Experts of a small language model: 32 SwiGLU neurons an expert.
Below are experts of layer 5 (counted from 0) of a mixture-of-experts language model. Rows are named router (the router's row for the expert), gate (a neuron's input weights, with its number), up (a neuron's input weights, with its number) and show model dimensions 80-119. Each number is 500 + 40 x the weight over its row's rms, rounded and kept within 0 to 999. Numbers have three digits each.
Before each expert's rows: "comes after" lists some tokens at least twice as common just before its tokens as in all text. This comes from a sample of Wikipedia text that the model never trained on. Tokens count by the router's weight.

# expert 139
comes after: "\n\n", " \"", "==", "\n", "===", "-"
router:491501531482517472468443461486486508522596487569453491489512477499501484517516527564495509474519419477560499501525544542
gate0:491540468517492485480496489558527453416524510477454477567495475527495513508535541508486530536498414457522437445511575479
up0:554494520466431520488497488481473517489529610545517545505527499610426533594495494541487487464491480514559482516514457528
gate1:517526506445525413503511448511533591479520521571505577537543499500553444569587523512478515510482549448510456492496490442
up1:538518547467545542532459499477524475507492537564507471448586438477531432503522557487512513497445489521473468487438565539
gate2:534542451466493535469510444510471445486461426562496471515496521530533533486510491472486486531481523553505459465486558513
up2:489458488480455484509510497571497507544460446518535541511422539469543451452553500556475539545523428473462511446432451501
gate3:486510565434551491520543497496486485530484394496526521497519447513541490486505468456532554491423525411469494560498538509
up3:478537550490522484517515473496499497463472415471518503519463455490494428530461505453529474501483546433495513574496485550
gate4:557509579453470513522447461438416494542544517450482510511505447497520530469443512541493509462494526517410444505515468581
up4:498512458486540497538554477562516548515450538489549585499549516516559503412507595491470503484513507482424553473499531508
gate5:465492551557551568470487492469377423433561537526437497495481517499511546490461451514452514468463526516517561474550530466
up5:480537524533558507485508457524445502456571577470455495506396530504445531466492543531512461492556556480426475486488538479
gate6:490490516474507521533491429425535545484412575532528541546459508529460526560462607460547538523528474492434488470491501503
up6:524450534498590484541535550544398532470500531486462506480528523456558542532594480480498472523495510529495450541530483524
gate7:515499463456567492459534415442471508545482562448499539534457510542508548530516493560485457554575470498523509453499538544
up7:536487432552506452505514505564452519511580468517423505488527544450564542519555511491532479516516478484533477515519490506
gate8:494472533471486474452471520458479452457474527455492503566478474528497476501448523486551415572466551451506575531529530413
up8:472459479556501397541492587471460520495517528475475495516534508461518552464478536462522511556383554490544454482520583460
gate9:506439445501523485455501545492489509546485506536461486526425555469424506546495569486481511487406572411468511506482524486
up9:509453492523481495530556500541548491440501513468493466515498480456564507488501514512562461519480432498489507517510464563
gate10:527549545504459470502522591415520506553537436437491455481550462541495472524512433569518526517515464441506517461539507451
up10:495464504504445501478474582483552453525530477488518519463545442525521502469497466489558543480436498440465553539485535487
gate11:502469477483499521579505527480559522538577557539532445488437527539479479580408506501470442520516442468578570468501461466
up11:514531468539453464437515508463507495572502510504501464523477515490509493499470513515482460513501459522595536534534427448
gate12:501600472536496416465496474525551498565557497498506466493474449556486468482502562505469563484479482483515470410527525485
up12:481632539491507559460458453472525492480474521503503515486519459433576502469515528561528555481513451474549397522494509430
gate13:522543466548470520487477513575486506474452478489574507487565519447528469435524581460556523514550554495587534541509500505
up13:496547495525512548555463426493566410479481516517460508502499515457480522434494425440500505562518486510456443453564521498
gate14:532524562520563446469461497457512555570414493457490487540514515543522536471476495504556488482510526434526492515517541432
up14:456569462513492586479615496506521453484564512541485488496541496433523507469505527466464547550380529507539418489468515522
gate15:456572500451558500497443473557511501606555511561491480491454445531509520528456474496474518522540478485493561548514515483
up15:481453505555492466482545534490515502492495506523461494510457523479528494523448563503489576423471434470475511504501540450
gate16:441577511510479497429438483538454514569487457585488484513477490493521508462505483509502523496591486563502496495545498518
up16:455481504496544495432480444544490512503536475535537490537567441511495505491529477502487442562521404625429509520530511503
gate17:580511530491474475522526526473493556509478500523540468477523506457485585538536464514527573471433446495525428528454513476
up17:612543479464461414552520495506529557525492544516527455405529523432499542538471475536530548486523440493448390571499458543
gate18:595444498501536492487444420417483467571532506442474548460495518477459506548447464444510493505439510445528510481490434540
up18:462520416443456570554499516527529472458479460537484528495472440497528481522502535482533539488542541521503463498546523494
gate19:522527496486490442481465518474493479535596438426479491503535456505493460495427489569546459517530540468552502572496477490
up19:515496541542464521486523566499528507518559473500497424508475537445462497484479488504540444522488448477618536526480490513
gate20:532588501541456471535480507518449530510431430504535540436574467439550535505533440460482465505492517474579576421526480512
up20:504475461493432457483425517465441544519496544463524503549463527518481555535465424527560498477485504559532454511518534521
gate21:499532581512540445508576455452488526506477542535492495441522414470436448550486536488488514423489479448512463439511431501
up21:465539516561495549623538535477479508457482477551467488498509428395522503570476497460433503451498444486485558472422458491
gate22:466444450529484451443540446517498548591480454497505452399512458498530535482529536498526500549506499481472515546470497419
up22:479493456536531535478436468459496500594535448547470508453471513456506578474538437493512531596465493551493533524464478455
gate23:501474494523439516544459537492465481460460457510531512495481480447430508492437469466453580567521471512597478493437478541
up23:529506468410482505485516492529527469448524509532534493515456464553484488550478529502431548415464407538513521550521448469

# expert 103
comes after: " L", " F", " St", " B", " R", " W"
router:475480542526512469491494349474509512495478520510451385615578552511527390522527559542470513503509499492485485461555466471
gate0:529487521491454488462527521469518508550513504513508547528540546550474561453488554535499546595533561596495533588456502445
up0:477468527509509525565414476493491502453498468550507489450483535572559435556533466515446474450456468522513448491532521475
gate1:501558500564529592512488440485433493481489438493563470505508514442488551492522525501499522509530461448480494440538531488
up1:471569505524522553443433495519465515484488554508499549535578538428464454412576489470517504486511491491473463489443554519
gate2:535478421566455518453521455443486561536503416474577477509563466510460488519521563519568446531495494540403455446463507506
up2:560562482506507481489464477475483542631565498507479461488443492464485459473520475540530562562508513515418487491495581462
gate3:547541543529564551548469515595509414548483499507509494510539534478485414570540536583560512486564539564467567476496493511
up3:537459454497445489421488474525529507486492489482492496535492508414511447482520506506542399492469481441515481527512557517
gate4:511496562528512383498513486533502487547473544510449439538607530428490569527504512494465461422529535601515565543502445492
up4:450451510595492487506459565485532545472455453525456425531561511505556501528444444441505488553522504550491545513489465524
gate5:502496391525480546473467537484477513445575517551518476501506504465463557519507450516494430495480467486516528528485516520
up5:450534506528528488521483538513577535469501579407477504499507517536489464560590536494474508557502550496524472514464466467
gate6:501486580483497526550531495572518433511504453548562519504473570464446585520469512565496477482516568573476529461515474474
up6:521555490538508466518542564528505520519396484462471490449436420546512493540479501474546588509497481509535539457442513512
gate7:499476528486501494487518459481476493496512535398463441546549498543518518444509500583503511481552520455545532479515539485
up7:489498453518512461446496489450510501527517523498468486532537549537503555467512519591512466447453454429532465526482518451
gate8:502538533503517495491455492485498503434488528485474560491495497490544555555509523515524513505558504648569451483552526501
up8:466564475480526527565445453491497482475429471482493513561469482473471442573498592509521505464569461536510450573529575474
gate9:467489491545458530422454570514437478522485478508531496547514523482505439507489485515522442455538487564537466478531482476
up9:507531473524452489435550550456528504487446528543502436576541493516495418427507440517490484444479574538468550523497515495
gate10:470437496489468501532531510465524504481541485458411488476515452522569440493506452502471565516495519473502471435514424484
up10:489523531520566549482504549499476534533522525450466498459482487561519514511508462483525457534558468463490523505508445500
gate11:504441493436505621597531558524500508517437541546468514539464517526518502519529514542468516508512480499520433521518524524
up11:521470515508550503528515561515526357544461568521441517463506509522531450526527517566424564569459451485434515463557474472
gate12:559454495548444536494551514532538526546461554522423476532510504484465492551486531560496483547497504544443499528506505473
up12:468517470427451494553535397466510460506495413497589512490468522556538526451487493423522526482475438408477486480463554534
gate13:507437512515508463520519551536513504531525538466503535515545490498471501483480499520557492477471500447455526511497519514
up13:505576506450468537515520505474494464481557572582467521503457545516414494507438563501485449537448389483482534460529456475
gate14:470502540473488471549461459547541497531463522499556463458500499523494552494473371511544570526514517548516589541483528478
up14:550565530544494607437562502501514457442556465449485537533465456522474469565491569467508446460522495494505541496520478507
gate15:512465529474423485582494432474540494542559374475523502462540500530472465553485471524520494510509548497427560511506492495
up15:513568479474591594437431486515456495554380541481498523472524434471485544496454540522520520539540455474494463489476504531
gate16:469521473486444492533515480518553434487530464492505518514512542492521490563458487530480449512451548498485513510508528578
up16:513434493527505508466530532459491546543515498455491478497525426476463522453444503529583488445505526478541478503522449538
gate17:522459483429455473513521477405484496537507490539532544460498489521535519549476527494504506578473514521558543480551424438
up17:493516536511473573525513513552553520471476495424495477501529476580464469406453499483478487496442489475511521572509519542
gate18:540526483490455547457555429466561503461513487516534483509564518565493416512531522492505488454466435445521456472489541460
up18:440481562464534533542521519518548540523504528557516508553489528497482507502519416533472493557485505545543569498530533459
gate19:495461511453513469508490489524530479513532471505548553521446518492470592502542487548541606486543524521476499534476471496
up19:517469506479458494547460421486484527486498501450499524441462511466551512479508493473498528551430524581486480495461580545
gate20:501482507518542490440424391549508524447498497477501528511579518439487502469541485494484503511520480515440520439436514495
up20:513565506536426531530447560487563532517557509517434460486450511442475503488528510415537536522477509454485418490566536491
gate21:522532493505511519527510553484565517490498537545467409518544565498499532564459494467455519465560565529494566511527442488
up21:525479529508531423475585574558485495475497540483547452526458496443541595435567489562528581491516486501473557521410550517
gate22:521457485540490531617517441504554487555501530498547507531535493489512484479467465452440411497497514396552487486584470495
up22:520523421448548430474537594468539545547508546467563440569605493532514505477521492512485558509486516441538500514500544503
gate23:562513529470529540536398527414452411503482536497508508419584522550511543537499524535540577473504534498445494507507487451
up23:489412517524428489435455523511472549458502494525501521519436404461453505437552475484462435479483465472561532584538531550

# expert 65
comes after: " B", " G", " V", " g", " T", " b"
router:504505517474469513444469464495492472511506474531418427513531491508515436507452519471501465500467554473509478407524528473
gate0:517525451468504536512468526549442476546516502472542417478451553477568432524524470443561447514486493460449466462413449490
up0:551467484458509473549519572505428524510521491512515552500434555523502478538505488523540488471478514468493443432449490489
gate1:507466450548480519539550534537474450471535528443499484486493501465514463527444501543438543463560447506446481435496560508
up1:467507537527527481552495545440494532551473458523538517532486536477503496526515482498539577508491532542552431471483428473
gate2:529553531435547454539458515457527442544563499514419526522503519526495518445464442568440561476477518557513536503513420457
up2:507509434517475471549411391475464418511477449420456524462570486451508555387540524489460525549526449449531517453491537493
gate3:429472567523482528519525441476515473484537446497566589467440506523457511544456426456576523519485516482532492444528516557
up3:456498412418485480509481478481456572475494534453470451421486411584567413515540494537482511489573547500485549552494524504
gate4:539548499455454396489485548511509480491453511454537443555551513556537471521471532512518533481423448526417519474510486534
up4:455486598510604568574479495560477502546513566463510521423510533506420588518562450539487447543475474492488464514459467478
gate5:486449486512494489470428547434506414511580503547470473500497526514431472482471468469449525547535542471503526427506504482
up5:468574425479577499522518481527526466474590513538470509509447521448556440518454477505544537535539555507566550474525525487
gate6:541507547490495503584520455422475543453503490523434485490525542483474484525481461545427473479472535493428505458509432473
up6:551521542515513572528494526529566552480495516490554494477543506493527481536462489524518518567530535523423520438460408531
gate7:566458437458528481488454454536524529493494479505559476551567501509511472432477535445465568430519497458463474484547469529
up7:506465498521557459456509487445487511478528563454522457450527544466475490508403458493516465489398481548488463494504517505
gate8:404499492422464505415538449519498447473481465506493519593537444457480474472481428501451491514478504456463528471562531534
up8:622524505474534498507540458528505512536450449477533511532442556469480501515512475493506520473471464483505502504509511505
gate9:512461510443494483435526494479488466445467527538462540521549512414419517455441461461565513522517564428634458513472598494
up9:545563506499446520488513445481510486488530520493452533485482565551471511545460379552548442507462457526605471506496479484
gate10:487400497508456545466477481487508563478527479522480575533509533561499513550519430520492519526490550546441494480486466474
up10:457532421488536473528434522506442536459512572435470558501508453446472533502519619534518500571478460534498529426484519508
gate11:551501552514448523555504541489501492500535540478467451487442472512542503512530442566452487555513534495485548470486556470
up11:526435474476488541510450463493492510495457486553455540533463521471493489515478494563453559517500526503509481435601527521
gate12:513434533500553485532419546575536514539438441485561522477560466550513438533501484491496491461456524455492557458477447431
up12:511485488533482488477491471502515554448494481411541526489438466483499420550503455489469555525499460470451500394502430477
gate13:513561518489541501478477482460472477536530529528502512520473454528451575539520530474485489480466501492503507432557457573
up13:479449496533476571467518501548525457510481458543541508472396550518536529535531431495498561565529515536505492561501528523
gate14:466516543493520528515516534528541472555477479531558476520551543448560525500505478529519482539511590498497536486554512466
up14:501473532514514517465566536454525469500491469519534535496509533534496529504512560530498462458537591423468511506488533541
gate15:438522438523499550540541488555454508491523496544454506519531503559525559488509533538456494500425482504478465455528585513
up15:546482452464530516563536504505482554589441485462522513475503507525544536460496493485469536534471537450491529524498496498
gate16:497429552457483503519535459518503485470518518470553524502524517500449513576473425479510545531431547487495561559498448578
up16:488477565547582475527534486510405516426548467444468455524525482518489509534411554468523492488516455487513453503508478547
gate17:477530467501566526461585510489480484510496468491565519460536548526532474462460487463568534502463498480544514511519479546
up17:486497558446626477556555440554476472517433564469471532504530530476479483515465455488496471473561495477521483544502444533
gate18:499468493536503449445474562527480491472549450512527511584516499516520497431467500521462505495537601497455508555533498417
up18:522494530491484449559470476474551543467532550547498498524501446482474463526452500460424552517513501520447515435494574475
gate19:488527503504526468392516543563496569521529461520507466532497553478484466439491545503597546515478511525510425421506513481
up19:513435494521504512506513495499507564550494588509486524499555533576528510556548543435507439470457441447518626578478460463
gate20:470437504400478452502481541529451486461475513452493423540549503517537545481521554531534489484497578501508435456470407522
up20:510520502509466534471548517539529480578548507519456503498557447531467494517522506511433455572535597466464436498537478474
gate21:599543523522506499456501452517518569481575428409469482512537480535496461477526476407467500455489534384517514470525499521
up21:443518429540466498512487508481458541483497471515530514527469508503543515529526506576552502489523425539535476522589526501
gate22:422533514514488555436486480446421499521477526489570531496518416535515491501483483487536490490474485464453483497517415488
up22:626464521505499490541513480535525550479526415529437495501481589479518550463573522522510489538463482542547473543495589525
gate23:507531536445470456520549505456506507533517500550493484532574431481470508502483432521514539506521517427579489468577513476
up23:481497500414453471522555468382522517420428475497544473551470439484532484532478496505514566500504473425572491525578459466